Experts of a small language model: 224 squared ReLU neurons an expert.
Below are experts of layer 9 (counted from 0) of a mixture-of-experts language model. Rows are named router (the router's row for the expert), up (a neuron's input weights, with its number) and show model dimensions 0-95. Each number is 500 + 50 x the weight over its row's rms, rounded and kept within 0 to 999. Numbers have three digits each.
Before each expert's rows: a language model's description of what the expert responds to. This comes from a sample of Wikipedia text that the model never trained on.

# expert 1
Description: Function words, mid-sentence
router:442416488512455426461466549527488469547414515651538495530530540479588473507405579465492489460495478483490610447472483488519561481532496466392605489417438508473477549493476509485464510550477483483530474491435518425518503404467500509494512517501483494502582477434562633558427475526529415408
up0:526518483531525467312432481479505457516514527403453492449587443536491538576490504474448463496484496415616475559533525434426561447568511416533573489517478473519547468516510543528415468535524514574468535461497467487481515470586480490538559562630506445447466464430549497511445447471489562547
up1:564506521534392432509412613494496395534385430556401535482497547544498517448493486491486447506346552456405588479548500538485536471503549493425458482402505522511506511457518571472527512424466575444500565522480449477523461429495524556533518438481520533460442495476496546540436466554519514531
up2:414422485419544411475450522490497490530574561557460487517430567578607441580596536470553417404502526498426559539504457513490542492448601488431468540538520431525548493497567525500549564510457488497470422540467538429546452536451526517572499513531502425468471545496404498517408469507501439473
up3:507518506530431495540462488457578467504530487579496488474529456603561397439393554534494501501469562442528558513482457468491472534554435355482438523564495508528443505536531504559464550515420528486545510405544492474462483497398454496520521535596459410483676464461492509510435492508549501494
up4:437486487481513466499464533520490519491441432556490447589589503527503470466451544536622528426571446453524524513396489481538523460548492510460489434507531495570499618480515532484469480371503441541541443544599587440602455432407543443500535524496545456539523581529447500446423503482515431492
up5:513514507560467484467520444530595494446500484558562607501464395506515495534613508453512520484491546490498486465510542523446487541439450411496540489491450524502532495547453517430532522503428527451599425556500526443421525526487526592463574538571386478540416521524522474668444478466572513551
up6:435466594521479433448531500561540525520492427504478582604539469488551567461493413453492452441500512518547499589538383510545468580528556376544500508509460457518433544444446521416562618518529505515517507507448518420460542459510523420465535472441452463528490508440482535532508430507379463508
up7:534530508514552516464498471497636550582491478527478528594562439472555517463532573448506520500561457427583478473571532496489510530479543521417528565498522428492426494428528527454578564564495496427512530430534532468424558519480492556396476565553425451459480374448538396502423458496526515505
up8:439494487650507475535510485449490415431412516541545417525439530391576541478409547527418526552531544489529560512532509399509487547542563471516497458502550514463415455499534489495425447581517497580563496491535596439536487450496497471553443534507568438464438520536466482521522398529478565462
up9:462536489518520465496469496474333492551456339549505457485520477489505459536502483410477531486471517397542482502486486471540531468493571447511450474467518457515488500478498411475523387474539513496568561474503432580520523515483435457449429560480467490557517452395482536571521346533410506472
up10:536489558589531550410528416525578550525442450573488424508486529548434585550549489453443510524496448479508586515612457510545585468520565464475508405463421508513476436486478508604514535541518522467538473527544482563471499410563507386477406562449551447496529476493453521497495386505471504488
up11:549546479547481485474597399516453439429464511509557449445586467468545550487454532518545481476550500435545482448488544570587493511510458470488494469379483531524430610519410553539488454499484472365483496524531391548459492528566548506439520528533444506438470433438447581581504537528575504510
up12:470413494460457432431473459508388409526532529528582563528543487484495548491567419547497478516554462571508570518463516498469498503540407407492467404477538512491491526486522571496516474528467456525458412589498477548448513428529484413491534537607521476484561519435573464540531534579446366446
up13:490504545466465482498463493554524400524540512561480479557516441523561457433476447494391568456500517494477506471432397458493499477490483562434525537471540516486482557440390498479518670512502469516587460452538598490526515396415494462475454444614551466513453478483487510576455479501445420562
up14:495492482499471517528472549433421554452513529509469477575489520460464478431572557471508518573520516457560503482481475435494433484540449527483644555426538445555501463545436498521450397493501459444547506500495402347542474496536443492487368448512534569564477545449590528552425445542546496495
up15:496362524493517554466423553534594448448485485538482499458542563523509498493529470506470479464498477396512417488557429483478522403516457569451588531505442536538473411524529508489597488469493411457525536501582499478520508460536551573546503539596469468454483559470625432505500508485405395453
up16:520582506448488578456441494524590463520472518547567537504460605516517458565449484405437505532484535427508580504443520504472428514429489497498510430481556462501457573555517420509516604516498463447484448525455554442496523512550455457494447547475542411496517525533498517526416378472348439429
up17:457459555464519470536485508503490409551503492547539514532432536456592433485514553472503433540451509514517596553432516489421450480491567475407495505556466450466509528507518509527406583549400462424510525468399453489468554479426451444521484568466495461486568541540500525613367482591480467585
up18:474480545520412503444489509508552540555447525551455620494475527488485506573548490413428485453497550544419546462482512559436577481552480422419520528388514406564448534569502515476547491554549482460469415541560545465487541434550550484495461434502545429505614543539497567519473498516483389434
up19:569486470492437582566505504536561460473460477567472496565539502411517474565400511541428544469551476455516543415465529480441502529542445532476487447530450482495508537494524559420474502433534492472605532567508588452494425489627481476399509525572542460521444468604526451498493432540406425559
up20:480401475527500510441516496515508488456489432461532492615570516432537488508491530545432423483565538536505466517585490485473458503484578501401518450461516519438415630537494458554461612521444455547575525511553494482515521486455477516507610604421455453487448389449556437559492440494492544501
up21:529437401579547479514480523568518442611518454535515467549546528543503546551491531450477496477442530544508557552421468484412494461442574512425550565415467521434602502407518521441501441537468436478489631478499469540392614516485514568506455465508487458467528524518448517535441437543453486548
up22:483585458596397506506543450455491475553453583488467508515510436447467446534454496471510471549476540435497540397518474581557469500496474451452520389570513505549476616519438470548522447571480466461532527460476664439520556570477557474511429481530567445523557421515493532417531494534511468527
up23:472532522545519607444488440463447469471571474532529475484559474486489548427532516444500443572487443476572508511586516451491478518532464607423535454443459447491424549432509521576530466492495493410513513488477507498477528436563491392410486484508409456516473451480538542561410512592441421363
up24:561519503436483535484441479519472627557611574528598456514539498487492430460547564499454515525450529469616551433506552431474561445512572458489478494466467489587472426449550552466507507489490523520510507461458461456472494528491621454608605569470527594527594500503456506545468452491477447484
up25:519595462407556446475536521490533453546410526455496492492537538486476603565521452488455539484483427447396490504522455434504478537395430388520549478519402570489476549543523498498446491514446468543519494476449528478526475541570589572363571466549532545485469475516445510533399434525478489553
up26:499442527545453468471410531472624455444544567492461534522573513495569535444446448393432489528441468527563432436506570486538514430474476485413511550472464544512517426469447566533534426447525491455553497464559592488530534543559512556489477501482542418534488439473502562574483425598459594451
up27:550481504570483502424439472624524537482542462435473535612507594392496461499459537473541442500506452641587574472561474529399468506504515460503543451439407544516518481539523493521511515445552585556505573518503432433536480451410447529508463499512562542496541449511503459542543540546515553434
up28:529528469508506421508542428546465358593494469442450537447450521490514446531527547488504511505387499492507492410457421496515479577534556483456566442398400443491534509533480552481472489417485469418563536518477457424499450413500528497475399467531495545463532507460559557546461519471490406394
up29:510455547475438453372497503500443480516510487421508460467497390510440412476400515426504518446504447475482498438586480564495510579547446436556488465520473476516513546477462483432601493513481499402464421419446500368502500505539621515526461512505455522493482412439489487596495495567546501457
up30:511503482514546501598511530535485479533490535521553437507511478483534507441531509477472472584443434506508418490522531512615498486479535524416467538505470511590436470430479470470505470571393437403544406423567492496530516428504491474547460527550532442502540570513515591605477479681461473558
up31:543416561528483467527550420472522444473549423546420543569477401449524506500570466496485573424461488539536543552456439525507589491491369523434543473475507540501531478479509587467503505524447541514439420463495441467449546481431525463425469505600490584514585483443462495594558449584502562484
up32:512523514532444510452482507476526496502419582461469585516541627553478443473485506445476494445539552530567506440511398512503505569532472493483531489490402537581466486500449529499461514622471427413503545583544538470526509583450438595424522494473470513488525458448603459607429592465459517467
up33:548425463606416539402530497622574508510494531530442512557583572429541493521549373452513503450500595491496533507529454477514539471459543496446483546507479549460420576477469513437545403492507443442431574484477545481469428456462544465478450547561577478531493510458425546489437446477464526468
up34:472641477509528481526542506535530526566483472481463532547487506469507516510448557502528470518478369503497571566524350486496539459467410551504487468398455544543583535545539406492530447493502462487487561516524521405567508440518553480546529483485427467519550464375469590430469472568481525419
up35:526526544519436506477402603463476418551558500488529515520474539523498458533420596426499456485507486490601598515538497520602447535543401516468578418528497416474487477512474481551498431445537512475478490487497504455517551529527549459569553449554570467621610495457460442512535452548410500444
up36:524538361532470492509454482517489469412457510567471538403513514587525527467528606535536495499508473519627448482582442497570541475606416503464575437523490529558441537427435486394526445560492472553559514459546505492471456529517536506475574580508486481518535466534528514413482550538518466402
up37:466543519480497497522521504460466430472363407548468439561476531453462482602549598484507545522509593493606560551587406515419544554480514457595529528498464503485495506524456586431499516543451505465442402457539463440408545480530433454502561540511443529520453462562438534435501506510457509482
up38:472493389507537459401452545535512500503465559435587493463546478499478484551567545470513501477447480520422523529579425544468492448540558466405560403548474429540568556495537581518490491450448399537542471598507537463443466492575457525493521514562412459505581500466485475570543426421587535504
up39:421482534417515475442534551434524465548479539458440540620555573528477511513505485515428434509537488417517482466550556543561627547391502523422534600500527537513550471435619468494438472492530446454447418467495446506510406529500466418481521502484530480500566558590520517534483435482468488554
up40:572503386467370424459457554471481553485467546476462512509450481615465515468552542559535489440461445397520502493505459498442477501563436462449458449518498428555480556443566539526385497529557476517468462389443535441467491469453390497559472598524482506460442538488463498528449503491493505415
up41:534421483566483510457530541530547469482436405531575434539586420479546548502430491414483506495402475503610424460518477496554514401511517481548511576540513550529570605516561389529465461516482440547475522475524449506429543542432526486458446490446578459560462556508536570518529426520506520575
up42:539518482465499476406485482554461463524499600538559576592455468542568509472485571485471485423465544441472564532416535409497452462557505565495497475520512462423385470556484455465456475555503488456557459533512584484527545412497510605425452477522484516525478469482559553535368395496524441437
up43:514445507553476423455494466550520477502540467517551401551482477523487517527493525447343462427527444351551538501450456571416510481519461522470493456399487540499532466548551615440550448529556479433477464452439482459485582545472436481503420411465470412507488504436524527505485463550567498528
up44:543496568545471434429467420559465450588509476466514461458526522464441588495583467420431486492464441469440566434464463506514496459555482519427619429482527562528407456551471459534508493461477438470500580471495512408475532497456376494463418516404519469470481544429433477587509441482509530520
up45:386585554458504457499453523450585569525450472546375460540466517479493560499509445436490441553403454499574485437554496531516428522396511492547487419499546551505532526453477511549509466437443439504513397425474491496461544450476477428560527463496567536424465555418503549617495534484477461516

# expert 3
Description: Word endings before separators
router:455598469485553506434487483557500527501501495420496545466534565475437493463516455467449460517471496533503538447464510540467591544525433517572458493511501622473506497552568409507494499513491434412487483497480555411507501571544718438503451517433525575572446548513562483572536495437505527509
up0:590526469551547525470515432469594467477515523437469536539538472471519482522492484569546567517421481601593527486442480523527598580483555514611522534545564511554397379479586458517468416589466482488533500474529482542517491547448554488520488523490609523509492442547514548565545485393483479449
up1:543652453556592413488515470578505530584502420506514484490475483372539447524515460511454475575483452436470499467479451490525496428500546476529603478446569496506518497426524430501478462466511484517553515457454559503451552495467514434468567455508516363452502513518496503439382405527428511466
up2:508577459452561399456395425491500555458500455403481441434460468533437483614479467497511569501453458468437496519454430512512526559523451532496474447489464570553479489503510550576474548504538440520418525545490534495432444443511440504519554591501543499465512552516574433601391534481457468393
up3:532535428468529446566596566521525467497498469457456501476506449485477508467621534496437515507425409401503513562481503517429470605519460505511488388552462507438433539568474523402600474545557550519508554587567394427520467562526594413482490490492491512511483464459520461464525464466449501549
up4:533508498454559536517506523594422486540490528536483575504522573513447435526463442500485453572520548446488543548404526572503478518443570522543464459491574477544441427450417498493420471531515452545450619371483450588568555526509526464422542474501535605488502554490504564555456468572550544568
up5:483519448439508458589468509446432478513532486514571459479462509513533452503481514525494530475557483431491437498535481536488457497534454520564451375477551603492538556441471450471510523498570495477530476471514539403447425542416501521584603449490449471423385410641515499462486525609567467517
up6:480589520542455515425509563548444465558522530436515548540526478521500566526381542518459501521498545560482501575435495457503535532519539458434458487533465452480485431469440531412494474514471597396541606473531480415571511525454571493484549396514514490576411396530550558502416462503409524492
up7:494542453501552446424456569460530494460460453483533556535590413518511562496485460515426552505452521455514487501550411486481521392517423506537474501488578518609545417430555481471500433582446471549570535485484552520541557555504525537445455527480509560597428587433425498579592444485479510558
up8:550526517588516458476445566511495538588603482500509541517541478410602490467486503508493426506429494502435585501440503444535558464467523509445469445470526520527465466521509499494524537454452533613484532443469504460519472552511618383541523511514425439408537502538427611563395426557489521466
up9:393529447472543408527450515417509505474554584476465518388459477499477541537576538489514495403453440456491598572505565507450544524544569433491510459470468375492486456402465459491528491550500482484449489393481399440562522513552552454499557493501553592471494514493520440533500506529419576486
up10:528457496541568463560542534517540550436548488469537539505425545475554477497473598452490469532459538539497644505487484517539545495416577451458394535568489546517588496530556375501444482634515400490482498431547459444501500478580551489397508463553509546450538500546529551509495497567500554484
up11:532399478494436533473450537546419503537464505461476544543512594446435391536500662495504543454519542449589543439463414467476535479542530453552479454521504516540563436529534494460576485507506407519540470563497502557544520477474507494471472522541535467533397515537552518329511499519553449539
up12:554467503459452468458481485485488468501483545415527464457467571568494453562466483482422532474390482550491475461533444493467511453536443443485519515408464576537487528497546474547581636495396500412522466504543375521573472491535585541520560419471425395521503465425555542568455541519497456469
up13:538543448520602488498537493463380524416396493463487537567532564510527427425470500571579509491518565458502538494528421489601566496411450500529422508468521524554482457442449472387533454459490458539497521576529473539511507490586530472471580523509557475498470564615559506459442508559451484574
up14:477483414533507515468504578476505543376574576425534487652470589455574533518472500478522450452520517470479549457520526506500506492539487510483481508413435624446424463481540526454450466491439536542481523564613440449547490414504582489476525512533476427556479569567537434554539454535469505461
up15:543605420461468481482500437585543543489466486441446410494489514544483456447549476530384426509491431559531460473416491505512529481464540536540506405453484486457483538534602458504545487517394402448505477536607536591520499601464520426581490572491434499548465508497488475443535525579476475541
up16:482499514467471538505484512532440419527528511514554467570470463563473403483517495477460565482574547512579530521507577458394483477618482513485451508531541528483548536409391450543522470574563573493490520528534567469421516565470631452615461533473563583420481530450523535544508438543506536552
up17:479542452448532419515554571544523503539495489508506432503574578497497535565506640518512576505464433604374504505465449545501572451548505478482430435514425501563491503502557556410437545511422419502516412530530555431535530525424520563560545585523480515510483588513477453473495489556442520527
up18:552490494578525461464512507461470488583479444546575418541545497532499348496561516549450478521521420477499530529384571502507569522532465402572531527443579481468396533494433477498552409572535527556493533575566492583551585490552540398480474543552516491500478448537537519467500499464487440478
up19:521536518520464523461520480490464454452522503448490578503532569544535377393479461477522620495440471475459539496515515545468438445484539509466645489447450497530576501589481468418461411552483464589526421474501432406535565555567544492534437548480514538467538559552526477525524496542558581568
up20:475497443463393547536536518463571533512558539492485455561488521530573486504553569533498389455487555472508456477438550512512413490449507467515543394539455395532481544432486440505486471532540557417444514544530396502559478439402592514450563483505455471504389551508517488487410498607561499491
up21:594538564494470423477566396541476454411468494475553437506521536564525537520545488475513555411536488537535592459512561539438492464582454434523398540459587507605514471543408511513555463513519545435491444501569459490537504548577572466471518561457564520495447488493460538554633500518543474479
up22:484542444434572391501499502515523463571409490428523454533416546462501498523502527517384470524536504497500537476395471478570476512455539596539460507374493544566515446508551411528488505559441465476453519462504521440513408514531459347499421487390444489448511530488506469574490475476478540480
up23:471629485484576633470459573512478479445505512518515510514505573433564472513535523471457421509484525570492434427433525412498539469545469443507562491390537481510531504503452520570462502417443469396516476496466470458471486541503489446458418425511403507517498593608524435571489515566441488511
up24:515464481517457535499441551486515527543430496496505538506568543597547474547544550476487477512547419408529431406455495493456543523547514516450505477397367617504389460530432439516537518560576471452484486372451566511580551444542538469597424478490502538501523489492562539520512497450529470469
up25:541528501476523483528339435530485494458470489463468477529475501514441441595440535489386496569434444582546464534541457553544513549467470495621524403471457506563513446503555480584511445546538427402530535505414532424420523456550460457477476494518483530500484585444497479518509598446532528496
up26:537533467570548440555488499445482495511465454421460489545517558473558440509449471551478493515445486519524577452480634477427469572465524563524513514613524454505453479552425507515437412598535437432437548445504513501512509454465564471525454505541447599496561453515539595397561515482428437432
up27:528578447536534443599521428476473441556436542475539478553432523534420556463473531477482517571418551520411457504621439501524492535444410477436550490442557564538553460490516612436426523424542512419536425499493490491502517518557563563448514396501532544503490526449459557546520569515521484530
up28:476526562544531410522561572447537460487394425528465485455468431466533554597441506541580494467535436504450434578468457539571421507532553542495492500473487456509502498531396504560518540534433530557509507521577444564501468465487338553456441500519488439450451497435488542403510553565491539472
up29:555441424538488467473401572568451451524505500437509590516525551550554516597509565471515578460424491427531518467506427512536598495530480518471486412455504564442509467390514514438580466543519515511529419596507536399492475456444498521473491490379551522483493438569461491487575522491567510552
up30:506578447558552445506453465449523467426595583507547479462523489433464443470443562512553472552536478523505498514391516447510436470467491482510380520413436539508531566518480386451501563587452477541554532481559568518540559566476535491494546589551490499510482506479401385455569489561545508533
up31:478493544489545541443576544608549549494580586432465467654572511447461466574535447503590530611492432390530529484521559484503528501518476523523460451472556547439499425463521518519501412490478464501480494461515544389476520548558512411489455536444586471508488488457542575508516511441539464473
up32:577503488550479489524551411589433466481566387481539483586435439540446504534497569566525526503591482483519464542511608533520495435503450562438440465489549487516610513469492431540459474524543422466547533523496593478488540488496555444578615522463423527567461492539463556579446552527516469525
up33:476470608402486545495524512512472536443467487529460460631491498555588540440456540487502483520555612484538486517475483473484530645376480579467523518476426549564473464496469493516538514500409395436523517458518433556546601533494495442518484490498491459428449468565500552529561492465479489588
up34:410534477462481623490471492543530416531442461536544587442458514433560465392427529434511530593517508561546621440476528553521511611500426567527591453502485553529579532451494537477494491487523487588509458484522470504503513511479505425502500516546602569445438503504504527489500514399449458548
up35:473593465550590443451467516595476484603514544556449539427518471508571440561521539453486516487491543514484498419466592554509585563521508435447465387489457477473562503438454549456534535535565524484424558451581460530521573514428538508471482494491515538624506495563522496415532491488452606489
up36:486522412459512405401506358564472531529557490501448496529498471540513489484514391494430428549566423477447496468565419541568496467425462506565436483524573484554563476484563486496584494517421415449496415572495464489564493561508494510579465571465550472499480436455427549486478535520462497453
up37:550551502567514452488463500478584480607464513497462499519550520431555364547520486483551509494485498470510523443520505542509532545544482402456527568515511513488495485538541409514571442468441516453597505481525585443540376504496567528524489433552481460426582449419639520516460404530428495500
up38:531510466571566479426495557500487532484488537482533546507439564491512483466433500524527396523392461540568584649552473546626524473564461462485439461504455483519601459458572403540528463528477473510456525500530432570514517482536593402532470482519468550530512521466542531488604467555551541531
up39:566509546517557492531509506468535467641444414399483524536529496447519499516503522443561442499450459427499559585471466425511500501397420462481478546591452532505448557550489471487434460488486421536542486417454475559531554595517553570437510528460562461562502547571461514558457422585531494552
up40:468543442480544476498496424428521473518529527442527532533438505582536457529443548513501487460574523429455573507471517569372466507489492554534583466482484554468428525574488495451356552457521488566473528516445534472585489494420504461507507608580535475466525415512616466433423479440563473479
up41:524479478529586491539429644450455500526510450460444437498535467617435466507570540603467458580484525496443508493437474525495436498505488469441420508489533528455444486519487477520466455484523469456552524579477510532504514521550468476576507573532462516530504486582430517324436529591452590470
up42:457448510445476450482480507539503541480551559519599495518570410547442517516536598544363429537526457502448501446422544515383553547552517469486414451499456492474561472439517534456437482516544502520476462489603511538573576438491565479582526556514483503614452416528455505527484533496554428523
up43:591460420515499589476510480506570508507468481466470519568544554383475483479580537467536492562451521467492541545534467494552577481542473549556621530501593496491580369390543493500476501573542464522543591486553412460522537521433518458482510497491538511457466565576484538568423455575539528509
up44:509563464539541497535465511490551532502580477434537523503520469440474447481481524470524380517433565482452602467554555484518655505575513528462523523511571571615502452477479441465534515509560510468564465575570540569472552560440449559437476568408468529588502527436501491512437544419539495528
up45:489554362538510503509502479559455438504481488424466496502523508486405607468545525568437538446538467629527594446519456493450477570515425478483476467508544524532464538630447545456500507457559534431506498524427532494472482506587570439510513513461491548510435501422582509498481542623499488579

# expert 0
Description: Word-initial capitals
router:562542480623488511511517443490476466400572506471459500522465464587431540495568472535507487543513512496551467575505484479500405476474513502533414540576527467503475455483526529515546480486519498584556490488643469545414478570481427496532505508534510511441406499555445448473506425534399580653
up0:505493474497464516496565466572525535562488455472428501588458471510542474501477440526394368493548464535489436446468462508571348475431491479580424522566528492470483512495554419458539561442406384429505418514468448504455519525436387463518507553472430504509510501525488488517454446508561475478
up1:553492482440485567504498514449551500470501480523461440460535413523419502630577454464415474546516487444502527542468442500513456536508483531464384470469537428430421453419519538484484503451457499554435485578472456440382510539583442496432469610472463407463466433521459468439484501458582511471
up2:520495525597438459535513463479488456415437486435538577516422396511465560482554559475495482493507437540483520446578480510493440562515497593583480501610550529502508546493496463498446504506441516497486473442508454531458478463486612494492398471615570518437576563480430443443417419449509428475
up3:559383494485520488503453490509568518493526471508546487604418407399533544513493506525469475556596510503595505526529534541586532577509375515565527507466493558504471437463529524582497523460547499505529453484480495508402635454505529502602529438577530478567534557491534538562525460485447475578
up4:613529555465514532439556456516554594573550514509399480420504531613482510506500520479588494535517605552452481579542643503572472492530569551507467476516382506482517474479572496517494520525566500543575404496516417457452569517508447481477454552476479538497458510533494503589524504550435506513
up5:476453462577523508476650419465536527444553458512501568492442429481510478493609510536553433512512512563540432474553468556440446464509527549474589473465538544498424508430521513500518598531500415555469504460548492592450541589502505525484533495486471415528434491514445476524355493449412499539
up6:500464505546479471517469480508547505535591500484441529530586459533525510471531512402541539532567547511564480490416459506508541458454427598504482476583495525542506413435454524430483419421534480516498447501548494351437549491494482485468514498569534493539449526559352508547460443425545469631
up7:468466480535445536560582463525508479510588482497447504503426430524530457481515454548420496524586433535487522476371561449505527389441610484523501559527379486510425449488442539521482490488547498479446470542567493552470510618467400444514567560481482587541485462534449498558442444493487490564
up8:441463446598557513422509603455403462416512554452515565482473522593482524463552437583474473417440447553515495585577486517481558525559536504534523450497537470552453572484428440510497576540515464486514539448515409447505513418431512539538433484512554477466486554437488426455527528584439544451
up9:479508610522486530471605567470537379520532482518414521532442472457472463511474458516492550526484528542426459590424465566569456520568567415578466508432476483484502493519504574524515486404544504500427483579580534469546530465580533544554546451425513509478569366572513510446458460481513479509
up10:451565440555535534572573494500329473625466486534456566487439520499539529490482483539511389492537499435505564514534554506482394467488508485501414514554503499555463488482498507477408503512361452504495423511587533436502554596540479546486549508526457544485499492507513559501553445456562525420
up11:478518508500461532527474401552398496562511496499537437568455511474420417519500492553508534474414499397507464418428542533414540527567509527412482512520539447535499525475421477459544538520545492430556383464506476583447432499510518520521401467527613544487390488437462474447569515568477499534
up12:521618389455532548531473411495600531448462513538436540530514514464557472460442466487511532454552592511482488529507405525479518605497494453490454535549417497438541543529493495528557499443489458489591475490464621454556480523556543527470473524519499573565488533536436400519405415520555569552
up13:599529517451561525505499456556562582555480459514394512579501526548494516422472517495467409532563572517494435595466493555528476406445438499456492452533501565606436467520550458493451474446443439409444484546503530548436461538480453448533560489475467462499458459539507624593536471455517473561
up14:606471511528553536487552435585439539480580498514478475516417548523486491595552519536560535487447452537584498501472533505504479525470489518539431541592528533463530499506536477606523527449546440595506557441469504522549506463397533448514529584453484548490418404383521459520468434492408480398
up15:537558537430479443493483472457467495489598439527498499480373515484430465409516575535476441553521549524470472535554533502506517477527487549498448523505480547458546492448549427556530505505524477454578402431609475570411467568440471504581525455426387554500510346446500506528471533479452532498
up16:495617429587462535522448430468565477459440446550540515451567507569529480519515418494541423519530549554500558546501467537482496516504468535528578550479414559518529494507514484538458486523528600506503512547512401531458490486555519447497473443594552520487503727510528523465525504562490578507
up17:442525481475502490590474409536491492469491478645595503515518559456478549481492444460481516594551552646588487488524523442493496486539369535515543544455472467582570496493533517519465521610500464455502572455511505421431499518466504492507471425554481476480557504490537581425429482450432450470
up18:451438460544540511503468476515538474533553540544526471544454387532498508458621468548510492550492503459595535502508481469423491461500459457632517538515535652583530544461571441541489446516448505431485508463540515468436459499449463466479479412545471511451499469344448480523597529453484506560
up19:489542457480495506488464522530380562484462548505496479529506525486519422574569467510477490580572489492487560504506423481456570524470553555484423448484470502485491575449489450395543408534559569554491574458516548481542500551481645473615491443540389510479501445458547506536418432450519422549
up20:492479436514629465505415499542474472494533499484517426542473569473504482499565508440468575540495421481600559509410570507540399557489522532471515474552458493505516458486511587474536425522512588524519583363429481435493443506397480498452527431410526433446451514496498424545524447542472549513
up21:432515566426551477465522532515482422530521565464466425576538472545560541415553543461604521512415508503450430527414463486441520561477503493633442563440504461407534480453486527585494515485583481447593455527503432539518518436509516507475546436504603502455494553510498453572474497585511521565
up22:518462445505534545510453596530543447534499513483483576336465483520578483456542486494530504446527466477518534568447450477536500554489568398511470488407390475379464515480475480485507501520535490453457482438464553530467533549547609593497523527447452480442361514450497457547541454522430452518
up23:436496482481441448539478492561536552517489379494493401490459536503449456498554466618427528485502471437410419533462470522453413510596553462391397482456528507483458486565560466452568486566501475449530514539579549515424437472522397491569469493469453523533498501497586478409496510506467531546
up24:446474550471456537539491462510541561510505513481409478456497457554525518475559468572470547521482526517544431568487424482497449385515549438518495474419481479534495402476561506562578540446536520487540437497624515447487482578465385515471526598390552555518443465510455427482518363546525510491
up25:495469492469489478610536474537518611543572579459498395447436546464586452507555458493513483471584480440512468484447554538529469537493551474563510425570484445493508495526488446418504535359471571559438511604464445569456571527514565588521493507447467558495473490489457537434560476441477444478
up26:458581427531500476531474457499544450501587504562559534477478455507414479429595570477468607534468584476425561528551449497563529457346541402532529503484504547450516503500529462463447439496499492507589455533606526442426497509437526530422508532517489508548541411473399496463518521513532536471
up27:492467503579463491513479475534574486543538435522534474522421539584499479530575576460492574510486475453466392523478563437607539581481488538490426426469515475533465432413526509475447441421557510400505533502498466598579432575533522504360526515529531506565449551565481445497454504504457563505
up28:432606539449522361515605384507430414484487521438572531462498512429553504502535451438501487579575510528434455439576417464520507514507514541511549434489570532482509511454534460497445501456514457452565519540559504533403527487530565478446428494435533459429444492492535491532422440510569474475
up29:540585535452512427481501462531539461473498519440464399470520458558552575531496497501490495438391558524545370526461500542568552519391498482525474454496506458519518498483429542504574427476378389493513440485546492595458511589438454471536441554433507516552513484455542502496491528476374461487
up30:572589455460452537471543390485478459541600584543529419454469495404441463466515537514438501526493499524481513415496482534452474505498627477638490491606462517513463454508545571486510549545574507452473570521567483502504561450451555510535516521538587591565498489521509542511489590480422459516
up31:507545523559467549495544423495489545475545505549517386503551555500519496489600540439556521466484586603598456431567471455515507489510543529516459593488456491481454457480589555430468530500557470493605454494568576539590540524525542461464429552501431464455393514462564586470545544486483549555
up32:577534486515536515570439463483501466448539463551389505398466535458444510528472588480500378466433516475586536501610481526461459502489580467474394470524499502490544481551571460484468439436472472524550419555577506517536539500433546573490598490439406480532474438490550444486554429487460450540
up33:507538568508530503494412457542501474491551522468545444468418506493503451530420427569450472477455440591431481478486543535512468528488515423481481500460532500444596497438509469552592466406519548465560404434486544468465505520567480548443440575410421443564505456616508424406474527511471488588
up34:454488586504553430370534462521539562526519525586548439524505475515576456520542473531536521531463453477523399494441539470540468474482550485521444382482494519530472481457543425445464564421446490446519538461594504534535531637497528467546459512486542436488560519426518492483456439521338516503
up35:525576491510470570548579483443584443457515479442521520573539431428409521446476517444515503528444482551437487397589543553527463528523490511566514561521471523554487585458500503548455479519459545388468553544587492468472469520510478401503451490500487535501365503589549528398540423488468532567
up36:518522615539520507419462475408518465521542523500404510514522578521442518490477373488505486575541460516526542526473451387525528538558494448477505520445527527545529464433572440337563497493496539493486492477620554417584579494511435438482507472580494492543446519478503475484469485455510574561
up37:459646490568493592518499532514567513488437465477457460483462495432489500510561470626535497527460427491479449428479480475515529564572392430504448519506509427521393565479574484504564564458561567522494468539488502506516551537458493400522499552563464587515525593463548438558433451459498545524
up38:459467473487512452479538465438533520526528542508472508510454528472482483440476401561482426373529486576380431516455441468565373524450447545496475478540490465489561408395401546522440493427498481484534419504567492540453555591472400489503453512552459438511429489522506505456524455495505558566
up39:503459527553496536452523540463469510483505470554438458589450416529475486461504584462529569436448505447546472467493640487599463538564546467546472508517541451469522430412559451538614534458518497585478494504661411513461473516455470542513377523491416514467475458526540451508546512501509469500
up40:420480498493560480491495469519540467496572516534568486502557615454341522540425457444506486523507501550431516476607485458538543531561517453432592606448424446586506482581456538439513510499486587519462481500526513583488478504464453484507481570422525412533506500466555520505431386485470484489
up41:493575496606454500474476477466454465489570512377535506506478564445542467461529407505499469501488503569494603466544591512477519621475492488491435509544530495591521573428507601529463524455518572494581374532491509447561548507453459524498523452485467544501483474460416481425525483518391583538
up42:580537507497564475591508488419489394505497472481519433535486572563434499471485506527508556562449445512556530443490453472577455481542455529555498545495530537523513539447579510546538598476573542416506494421514464543442494608491559511470540435491535588528461394465451379420448527450477503580
up43:493443536512457564476573446484581452460484495535479478457517502528550445466545416483420529625476481482588508514520506477418380616454490453559477490490518443524434441566548479503442517494554460460556454483526496549497520606535450496503482484499562553625512405515504538523451526419492529620
up44:560498515476439565490445476556393519443447518569520463536436440521456478551558443533499504525489513520431503555501551489502370536560515626532496526530466502510404499523507456455572487501476478551587367527499512479534553490602417533581484493534426518537510467524467481484435433487507383585
up45:447555482477539560449539517558554552515540473449525483463472528524553569479511549454513475445536496440511477503453473491375499468430472454499468546547480394465522390460478526503575557475568378447538470480508505551486507578489485569495498529568478492582602432502437456602486399478438427593